Experts of a small language model: vocabulary 32768, 384 SwiGLU neurons an expert.
Below are experts of layer 5 (counted from 0) of a mixture-of-experts language model. Rows are named down (a neuron's output weights, with its number) and show model dimensions 0-191. Each number is 500 + 40 x the weight over its row's rms, rounded and kept within 0 to 999. Numbers have three digits each.
Before each expert's rows: "comes before" lists some tokens at least twice as common just after its tokens as in all text. This comes from a sample of Wikipedia text that the model never trained on. Tokens count by the router's weight.

# expert 9
comes before: "1", "2", "3", "4", "6", "5"
down2:472432484487476543486449499490508532541512517538455503532461441453507470505458481514474562437515536571539432584461474461443488490457507523532416411549482526527554530397426437533464490546496527474500578515503508533488452581574505514497518524521439478417533493471485533494482516497515488471478529516465536493536431526501512517452553551506451537472535513577565477457452503566433412506493543520540495505586461501510490555545429499527468585525500538530500503530456513517534450475556546486465415510447507476567490525572508537437468461516467526538485470516519533478476531499425528474
down3:479531520523513553513557561531482546402522447455499496450513559540515528427458454472560483513495474513501508499516517519501465560524478606506481404533487474517497480466547521497505416488420442584425489426492417472506516520475462491537518506466514484506437528526530450471475584502492491525457488566505551594511467523510482513485517515530472521569508573489512462527490472459562421458494535572538497466523519447485452474543497513531481414508508461463531520505424525513463571494465504579526504462465582436407485539482485487492507531473533551515502466491513422496526418485524447486
down4:455433456529492466503517502520500433471553498478462492510525468530492510533466459437546503493468498526528537545491481571461543532501515524529551497555509473438433533558491494448493508497420393423441574467482547556554482485484539517506515510515543461524451444567482520498484544444504506491460485538512603542508579454525486558524469478499551467523487427513485497443460609482489539506507502493472375530498525476462521446536447447449485525542541510520468521450486429413444464488497563474475462476562520474458475544512504480568453472546482514508494453521491495528463516405539442548

# expert 7
comes before: "9", "8", "7", "6", "5", "4"
down8:462522551537570506504412467491543475570503464605568392533574480473502493468541496506542581465483491553470471419476500518520549499543561522488513522495521505552540513533535544489479497460493526482568429512474541488511472484476395468553501489523437518541481511438479526521514507516470496549592540507536485518510521483406511483475553568518506459599480509459468555528498537501506525464489465523600520490455468532505563562486471455424547454464511479533540538457510532490479471481474481470519500513563476514470476471544508479465441453528500404429417536511473515475522506511577484501
down9:430483516520556474547507413509486500546459566508488463516455501490433480459570542526557536474504515509499408464457457564472510475544421496534470430513527481434490459443538489501447474458537551488492540519535442470531481520503466541449523523474476416526470432525508500571529443499505535497485462467447472462480496477523541484496529403517453432460580512525434498499496572529506514484504515497519513479512463521577506545527485484481494436444545534503502529527491481503461527505506480502527454496510587458426491490459477531583491536512457576460431385543439570491468525583519530427
down10:545552539518496493439469497534498539493481559543503525536539452484516494511580472552481527471526498462470481457509505486467482588505575512475531485445446546484577488477450540513452482466458493471540575544455450532531507479465478483503482448462514492459515450549473500501481500485451482535536466456538504449519487522491428534488465449557524528512426574414537463513499475495512459390482529487507463458509499561504504480517550483528455524473496512507445500466528564538563558539476512478538592474563494434503554551489436477593543435499537636569432559449548533529544489453522475480

# expert 6
comes before: " to", " the", " in", " by", " that", " a"
down3:529505527517438500470484499499429517548496482489527555580499464442520445545540472480525528487542567520503458553556474475517516494479491506475510504457421530492514438556500449495579434560520517608446486459413434503474529510492535486448450502492555489464514474481484490441469450556456472515534481558536390481527494477455515536552561480506543460457433491547458483512523523519489400487424491603477506475570421479497533508503462553568484471561469565522480496535528476497487574455554506498462545557445520506432485469522500552523541518474466405497528552518517507533507512481519540513
down4:457501524507526442493498533491443492467495490531526447456503517533523518470487561555545460469540483498501500555556483423515453496485521525596495532564551485526500517479514443460518474502497540512535518492524534412541506544556540527494559516476470495367427449481515532513483474529505397461481496485467497571521456437500487527539515475449549481482482527426431537529388511575538526439514523544481486459557566572562476494498552510541539547509569505529516490514471439446482574436421550463472492530473482474493474506484480505586468570498533495534539580492479488558477533505560510537
down5:559475426546470427491545503511506506439521499518425510558485528592462473514506524483484493493449485526465577494548461548513512463581436466476482544499476541554507421518552467463486502514548421493466530564609435523507566441539486484462515485445496490554513546480557496463497540488558496504484479502428495464481449476476473490479499448540509503457549489439523479442548515501496467449491536465539504597554477482493520531508531508539528446481464463530539526544436466517569547556513444547615432490545445485485472532550527496500496502486550564476584454476489531544462414486498503485

# expert 19
comes before: "s", "0", " |", "%", ".", " m"
down3:509541484535546554440571460469437516455607524495489512531471499503470497500456485440450498468496490504537546469500474473512569517456423575449518488479510526513521466456482497575490513494549498456507505478585433477517483492465453546533519464508501502608562523472500531463521534556537458526500473505601447587473526499570509422517509487492530530538572454501519441532518567541476522464497555501569537515496480513558578497473476488446532496463505491538558532458529559509519467481525525408494495515499550508599468450459543526463504507549545476545564442568438561535520450495477551517
down4:451598526554504531513458518451506458539549452470493536497485538483509496438470525498520530492514530494427459556438553491569423562544428555481457471518463548451501472466505532433493538472530544472510461493526346481493495505532505470501532528489467465538556494430526433564547459522542572470446463401487459484545480522497532478554480480531542499530449501486542455501446491546502533474450528536498538451530407465490527510469527474530482506441513557496514552519476474507506553499463465509468533525477533521551441523474543523541475477523433408474496509574491494546502578548529490584
down5:470460471569525481459484534562496459560521490487451541506522462463477396415485563474564400473513478465519462502529446510534469456516490446501489534546492444505509518470481475541492458449484500419509498500487394501484533538535487531492441533577589432548478568505504521526606442540468509439498492429453566571526475500482518473502480531553524493582514479529522519521449515484476530499570461479554434508560486550496415478521486491528479516481519488437468499450518590476478492502489521493498474550513478513599464416415497559537497501496488480444527475493506507556522470492461529485

# expert 17
comes before: "0", " of", "-", "9", " century", " years"
down2:506475539555489409542543503542545477543555517536493530471499520515464554516450553521477560472499548486576425514509507524525565510476489482525519580503503432515409465491496530515492458415499524474524470504523505448435572527424445439518494493456573475520570480466506508560496494562524474522496545525434516515489547468451443480491534510531521442430535537444504557541509425440534543492480529481467397541511463541505488490510506457532521537488480529467450389495436459469551512490448483451480521454559540561545497491515516501493528517503477405410472554539463495417496502496500490454
down3:425506481542480476518401551538526482465500462464518543497550500508466526460513494423455456534503512495496465473477504543509479524445594460579405494537517483492476432511528554538517415472471487454444444451479501542485565486486493452455501548544495533557543538530612528585500494510489488495477503559458484564476467559496579459457485501487549556562437516502453433519512538539526489503483469494575472534521489545524453543475507452479483540521539499587503451462493510477473524459483430448493534490562455529498529413462481510422481492432543577482514462513416460506467527537499526503
down4:506509457523563540393523503531564468503465550385432475577496465521561441478430434488504502468522490520479482539560510555526515463494515494492484490464445391520488533559553493472600548429468504450446524607494457515514488479468483449503482544506525485530467463438492507473545505464471512493445518505465446538502560453520496528457525536548487539519477512449519519506441570487565463485517416490482487545510512563521517458402510498444482510481585462524528481495491564466464453488465562475509429490512453498525475491439453513492522474448599516523525521509569514527498476541516509486

# expert 1
comes before: " ", " \"", " —", " W", " Win", " USA"
down3:519394536541422480490492549550563561501519549486527476468467478511572544552560506493509546545464545532485496452468546549475512523479422489511471505512416471560543503577460496519512399500531472558409461486520564536471515510578493505568525509499517486510522525500473457507485458404506517500445555485527441464501517458509478486529432482507494550533589474588503548532499440477492510506425478532480516527521504435555541468493552455541519577514537515459489447504491496538542497436484542514503488518487480491538523495422491579454469500518528406440497472479521467588501498548457538547
down4:513468525493459453435530549496512507522528426431537507436512486455476512508535505470509495512502493578462502459533473514490523474496501582519437438472519481485508510483541525532431477482498555531502474497493520458486484526524447538556534491542480553474527593511496521491420615564578552444508508615465520474534553490461486503463496447470487505485491520433507578461454439525414487541491502524450475490504480506502475521557454491497530584506503424525500494536467471447515631479507545487488458455477480477412424518528577537511472483527489455498600561522558497503519542520443542523
down5:496547444534430508558530445456517547497480566427546525559597493483430498527411577502506550500519486503511568540571481445420413499485487497502446521521542503460471544478513538455474521541476496490484496488449479439475549515500499485547486559499452543544454522520462583482452571484491478558496566503462542590492476498492519471512476464467552488515518518589479478479437508506507594480461571502475508501480557500481485440484468455501511563477418514460518499490547384465479552457510476467469488571522489503509439550487498565465541526483450528503554523574518476484513501481482497566

# expert 4
comes before: " a", " the", ":", " an", " well", " known"
down2:524476512462507510490504512459464463505451546491588547471529531449503511489483552516498447468447523464476512467457498500564562564500494514512500454493568537526485454473525536478538520479444431505501518499523568470500524550460558496527490527479492452477440510417543497495563467526432486543477452478481512450459486486475575439429471582505459539510486496434537535585536468541539407464442501489544517516591564552460449510506568548524482540530504429512452492516525476558439451433504481528563521472498488522568496471510523506580526483505523609482467417537542434534581504468456493475
down3:490421432604481501448570592542438434472515538489440572523497560513537468487456475512503514469452539508406522525489498473496491501442500496518507483503530488479507506484496446472541504455455419473484540448464480518497500550555432543526529531468488443450496540446485469539528526514568492536489421501485464566510520509516491479477511480547504466465511455499509546519473529422472583511469527494511528514531541534457586432459476484534506464534563448470493520581519504507580523561604462464549510440497473444475547504542454498548454421499521537507479487506582498462464512463438572458
down4:503473499477505534456460506430505455475452513563496504503483581559537489514471578541490454511486461495557487563517471504435524530483434472463579557439465492454583463488564560475431519502405526553500510549442549493447477508413506481490530486499539462504516491513469487498580500477507516530464472413521430497513562540469501559435445507506471529493441514478534446521447471503494503550497529517490535479510455524502493554594517479513590437461472547483522424510521488471601559517497491573529544452435535446500479544429578499477488512464510446468518443492549499489497531511524538448

# expert 16
comes before: "\n", " ", " +", " −", " —", " MPC"
down2:469450475533581474493428497535438457553508464472498508489447541460513524478509483493574480503512467487435506605581530519480557469450525472513458508468501486430469470545560496487496459488509447482513536497509527530487496502483534541555592438475542475468457482504501526506576449474557459541501498504443552506549514446493436482529386450439489499501539443439528483399517501451462502534473576492539447552487563479458467448537508520482494479480563505523441485477505544551435595524483517472503401542513481421477485454482468462490564471531484388481474495532497509488501542465508496495
down3:549542473458511477420413465538483495493499488502544538464433458508469547507489507499446577472493496458482530481515532480494561564464427550549491467466523503487507475490550480506438533413531499528415487545526508500536548497499486527518494460400502500505560484530534519442521573498463428512499539366503439535436532450480488535481486513494483513487519416428558518515499515421536537458491492529470504416505511494545497530444441584518470522532512507491552581491478474499557530492584458506504410597510519500480465533463550472496437454501448503493444533550503452508543506475512439494
down4:497528511509555485515552532475536479454494500442519524456474475549433519446495502479444480536513491494502490506531490540491532547469508490457542514478528501549642501519542503519440478465490446502533429513567446595406496520458564505485551513433535488418493464484524515507505486474517453429481443464524507526515461379495521486545551551484491537520439486455428495454455536557496564436539519494519549523448516432478479533527559497567509541475523521443539526495465513474527502479454455553457502463517525536628504486453470405510476494452519464480456466495442496451556564529462503480

# expert 5
comes before: "\n", " The", " In", " He", " It", " and"
down3:359541399462529428489497501492532569529526549514491498543467541566508477492538479485495495531530560576450485529529483490534520504509511462459491495564557509570490506521521467455522438557480528517456491520456419527562499504533487485523555504544502540466564522425437475539497557506494515491428535435496525501495464512492434475489524558493471461526457542455435518536517412528526462524498460474400525437467522482509480579469471526516581513490516503416451572493511494467451481449543505500509438459538579516555506494578565528476510497525472482430481463528519474582478470471485500494
down4:483452462450453483519443566537511430555503517486442501444419457474493494471597479514459533478539479440520480513515514553439581560484514468495530512485563494537538543467501478467537495455479493470486548482548592541501537475601489531431582482554492486512458523482545530504542458525475436473473484467426524580535467529496503466505492451465502469514523459480528439527580420551508469487492485441488584546479490453576569570485457551499456520516511466522482510510538500503518533515457495456480503429493439481589427447423476423481480517496551488474537455501556529470513499483461487519
down5:579552503524491476538506461515580514482545500524555545479501457500534532433567459574481486536521500550486489494470497478488407478510534438436475449467581473526446527494465492467507434534533554547511491474483505519531486486478508515505456497481490530474403527540465518535417512498524482422482516485452457549562542545480509466481568498491473495493555520583438471506577506510544474474498486438568470466514539513511485577424509606438476503551498503554609534507528529539546503499542504511483519456534542477518490495545534579432446542442470449434506519488447476451568517510446462547

# expert 20
comes before: " the", " ", " a", " his", " their", " this"
down2:482572484486492442470547467465527516566468461440530455434597492492577468405539443470457481438571576528556556501469477552484522507418492485512527465471435529414467521532462513498485515533486526547526521539513469543505525527429460513528437526506455441510547459457474528521530417511507466513536485482537498499468480504452452523574500494550563520461517504513450447470473475482515490488431498476477498542620512504437534456537503511492519475540553536484523487476418540514526599472481517525504463496464521472510450428559567512564469513458462488504534562535477528526460507430454459473
down3:481472471492500538459484492566503462428509538467455467482491535517472485508484460467517440433535499460488569489535518558532540487545476537494458375500467542455450539514460500460457555563458468465424594440497515543442462463471510467501526548403473492468517540482451487473585556496588445477564432468542430538468459538516509503497530470493518551525523460403539568486395489503494518539473476518423489491535465520517479438516498520444524454559522487447486464454491459550524526493528526488561524502455511456472505522533498451465519478544525440479498542483533560461599515499487506479
down4:502555463450485501522396446482546545539498555556481532452502439499508458525588456540491490501492350582491474523500494483572532483469472496470455517489524456518533475473500413455520466512511536431503491558569476507473420499426477493533497542492565510514507465526545504464475517471524476437515480500463459448514541508490499464549462471491538505450485547461494433537513509550523540541535443523551510432497421477530512524508550483550494532511510450472484473521405454492467534557522438560526479471437502513460488445447482476494512487482489402419507603480484459514502431443521474494

# expert 14
comes before: " |", "==", "===", " ==", " also", ":"
down1:469568432479520515512483444443466501615496507460467532516532455446467482535521537503504488457474477492521442521461490469451525514569436519477508467499499571476466542521469426515468460523550495572446493547530505533452500545462449527531489477531520541513558470508539528457475477509521427484479429487481504552535463442555550517527474474489500462514409442483429543480540505561524471561524482520474423547502570398548462495518515517518475562481563448511534519533447488508535412520434522551497485485401486530457438562508479562442475523583524457488501474557509556526529556475549521496
down2:456531483521491531492480538463437525482461496432547480491570501563499431450518414474549474527473483496556508456456531504513527514526441492472543446488456501551519497486547486472423535564393498456440500515466486542489517480494537487514475510511509627502571474512522492504480501530470455456437490513513501507526469507594566438503501489509465489463512489512454468485522466618519507456530476452480474494472461463462422496422494491488520519449532484537522510505497550495519526505610554513518504496553474590533397537507557485443514529559637465536472509473488478536490482539487565461
down3:524464491531456497409545538488548574426563547517500482477502543550438546509498527483501499517489551416564457445480517482522445564417478523482461572543516500551548465446487510521549476538446440391451491495563552485493443566516459483447477534486486560483498467564413429480530521550484426471487494526482548516520449443523460482483475490486454509496535455502525574563470498501502451476490492511511475516462571449499521509533506503490494462532481477519516435470532524440558536502556614439537551524577571438507507526542481497483535477515544509497471458517492469518519489533416495476

# expert 18
comes before: ",", ".", "–", ")", " season", " UTC"
down2:546479518554506513523479437474522448533488495452491481463458493481492503493501523502516529534591511512450515433451423529498539440529568455486479465544563478474519479489421500497456506556551449426537443518496514491560508539455565452480496549405564496390535527555492408515459495593516548494528456566502546502536519473516557537492465449547493452469484554424523493527491501483469524507487493527487533520508471452514518503515433466500502488507542451571528550548501459456507542522464466553468426441431443513471498480465533435469478494543539579512466541533589543480487509523467499404
down3:532572467455546429509553472464496481442526528535440467520455538557487541578547481501523464466592581485553464545493471509522534463526524500516522485480469430545482468548431453497486469518513519505456491481486525506479489558479503535506435575519475521521503468514554554434495484523479477455468529589542507412455494532517496514637478477440486506509537532468525514543468516533488512440500594506529521506537492562477512478471459438497533461475578516457483503509499585467511582460548470528507493516503540504523442541538528591522510580449422429438456509489518545457472525479526459455
down4:479481472515486425482423500544497482486464534500561545489481482512496531488460557472459445489483481495478397455514496519424511578467472446491473581385496490493545531482519555461516438512557508486545424528480573497475526508462511449458518471453499516548481493481547459530461431509545472482456547472544540480605438493528486484501560546533514504552549508525476491416489421453534501498529517500511511431531476562484503574473424448535480544498621570485521524522488525527441435416502527504452522538542477513489533466481530505469486479542586505452476446464549442498507499473493465486

# expert 21
comes before: " |", ",", ")", ";", " York", " ("
down3:502488508498513520511471486495541526522494537495501357488499521543460446484524502518493575509547462512492545523426494488542437521506461485518427489441451486529480491536535540513493507465555534547533584441509519452554526583458448519503448529539533445487513529499549463477599421482460504528508561453526533484450486452469466475560533534506492412630471466516441582529484521539520504506540507497496528425468463498462519466522506525467576443553546504520478557466475544493483447534536549506526429481447544559425530611494541478469425505482491529498520514482531534510527507509487553493
down4:582518508377502503488464508454577407545464489489490501495536505458526549487547456474501402515487536456397476497516526499484477527575500518417492500456528465479485488548522478486531492587509418448523445506468567499494494529525499544443441498502501482501455531506467406514514501502536524422472522501539515526576564544538504453491500494526474532556476517521522543470579498547488481481524502429460477479513516552567442495477494476489482461452503413499572465434530502427468567492492461480555416568525454473420459500516414534546501486490471493498470549513461495471461479452512489505
down5:453481426527503487471475503509527496494519488470487535474537532486432439486539473515534456525476522497496446499539492491472444510514426508496497528538513567525524474435522557543536455534478460469509520558527533461521470447411494408579463530518542539543553434488514491636464486552459507518510527509484526520573473417466503473515485512502519491458580472442521504507439517569452433529555478507548496592482526558490502384439529521539466514554463483472491469500492528511552535495482532512548546498512587480584546466538480519538487502480504562517469441507471536625532490507545538472

# expert 23
comes before: "0", " |", "–", "4", "3", "5"
down3:535492509530521465518481491464495476506470526547479544511508518432539595461502499526536548583441509539529488555509437493570473468588508463474496497538594562422476527422394538417538501524534475526481529474451476476551522577495446501455532520485566505500440545551504436507544469490485498482561478483544566556480539460534560549546559529480478538535475414533442516521577458443494472520428464470537514543538477507508475422465461555493470488509480482452480560517432472539494516536493447541487474509493465501473514508467558478476446475508497505453523567448587462496534486483510518552
down4:517486470556441565583505511438456523482513459522524498542510545511473504525509573429575490510462525460466517440504562483523479549528458482471532556500518501505462516465544434470532492510531514557522465550543532539480496493467523445445560441572509491505527432454478410506455486469452489544518499521538538542502545502466506467526456504542533520511530519492465409489473462447529478559464493478459439508498427552492485463464475528523518511481499534488463517599525556474515529439554532507527511462465522559564482519430483508557360534518434622560493475557511438506575487471517516508
down5:440498502524490435504501431505538471516449481504502466512550533589512494449490525419515452507497569480561422395516598491495554488558476527477466485507542495522490437553523468494464530541466530538516562506450411525475507531538558500451522528540503500501469547511525526489422631453564478469527530515486496480468487498426528491514562529444521502521454448492468504392517438473529492485542466522479407454540549518518520475527519514502490532499521479453531479481533520470489540453459543486577476584518523489517425516445519453465509431486550499456491520473416457509470502548529536442

# expert 2
comes before: ",", ".", " of", " and", " in", " were"
down3:560546501538576471543551422493518495529539506506501531478496454515444497538524522503494537517480519417422543517494511437486417549436487569462470473585528491468471587460510507503470432500455397519483534471595468434519542514476476491523531520463518512482526465574555493501528494476473465561479528491472435471539454468432451496494520459494515449518482476533448531528490498446469427447475490485531543460456552533518467514514494560493432514481590447549517522532520519467462524522540539490494511589506539447497469457404522499491475517435512606492465499580477450521488500417482506481
down4:515435442527699473467563476514518451564518452524515505473555565493454497438455523498508464500504511514509551482445474541482471491503482455505529517405574539435569499484542496508555518470477443487506507486474548449530581491560456491517526528440518506512520454534502469492525472493464540544463457490506515495499562542495512507479495456478574497477450552510496486527529533444456479524530561459550468507525505490517556476500545461500564490532440531536527377487476447491518456486508558498478457531543495424531425473558473566540526497483526527546535502589465508507497447469540559521
down5:531543475547586454528542467450445504481529522462468525431515589571427452401509471557499485413511457538522488439472500488456500511457485547432507457438477503533487564506490534465437472486485436463506540457531487477462510446464510488450428557536467574543506528478520488511451458502525524531499562500475489462504488473500573470507438480412469536487527498469475450512490541486435448506499495544523497492464490465446465453490519520575450465556534545536457468555501481516533503512556485520485437550539452493440498552560439515508447473393418532578499541508434464509493478496503468456

# expert 0
comes before: "-", ":", "|", "\n", "=", "–"
down3:430561517500480538490569391483476544468532541479501531467516411530474510497495501487475497504473434467478518480560484530544443477536544483490478568535522499507506457492586456502484482572475546536510477483474485467493447422562544416471459518451478530467508482501466502550468416498522464494502488481550511498416453503475516535575425474400513488497465512519473524487575488506453411404512506544472493477525497452458530492567518429485588523489502481611445526433453547462460516555471484519464516502473463491583548506512497511494443515533492532489472553569482500458519522550566533506
down4:479490481488556486452494547496570484477529497466490421506518453529544518477532512530487549469449498517523464576467537541519532428488499466513508519478553463476480517544479454466442545528518484498508524499402447509474528580479538550442449416515477533489462546604461467524507477442477529537536496513520489535426425456545490528460531503489461504462534504488397533484516455443485502462513505470499523472507565509491533489561570536465481497550600446595482561486563423486484465479509457417509519461450498482498526488595580532554484550497587509550511506428479466524547506512527494555
down5:534531600463515522504516548579436518477577546524529508487563530497498592485507484437496535435537513501528561517527502499543497459508490545488500475508489535493517451510494564551511525519486438497521536524537484446464483542513509511556479464516521554481502440507481612531463483511536478568463521483540526474455446447510469539514494464457468421479565613530472545583452415502380528521451516587478517518488479469448566518567484532478524443513522496463476467444480460486524507558530437507509488519520490515473445543481468470454463425470549459517494565517533537469508448410522516524

# expert 8
comes before: " of", " (", " and", " in", " for", " Party"
down3:433492554543465518563498580500498488551490492470511596569535542561497508560459432533442539533489511476515480459508494538493534497493530520439510514481459450433539528535517510462467482523513547573480499458454446539431509460484596537529564478487548597533475474517476482457464489513448474537583487562510493518543429561480531487542499474512477512476552525484547528479534470546548586421457579491482518547466537483492476464433488473534463482452461476479470450474516498475503486479511487456532534604592522511479538510502544516508506455478571450478491518527571535426569565478450512536
down4:445516482465540488487463422475458508570533536488469544441451536480486515526516499566460415493518480523600485460515454539465492424472473564551449522439409464519520568527523510494478454453505499484452485506561496489470485523486425476440467496623536567527502538480394527540518490524524429498484451508452576570520475495485437553465490498447480492514538473500505525442565452531557472450494514510485476547476525522468429508524445529450517555519494531476454463502437501514505547545507456578480416486452522555533534488482456465533459538521479453502462487519439445555485537510511474458
down5:490488549450554534484546529470531529470503481515565503502431458517508513543505515592578463497448470555434472492472569403606489602546469441484449580502513502485500484501453467424508468530473512543483462583481501463581555455537521511471464451516431518448504579451524504430498502499518544552434469454488492541507489525530475493536487581546507522531584496526559458483549473505513482497539475467496501506546435492506480501545483476575482508498550440451476566490531448516495445454521492533531497481521452484483497509545419508488477487474542426595550451524475475522527480534488475454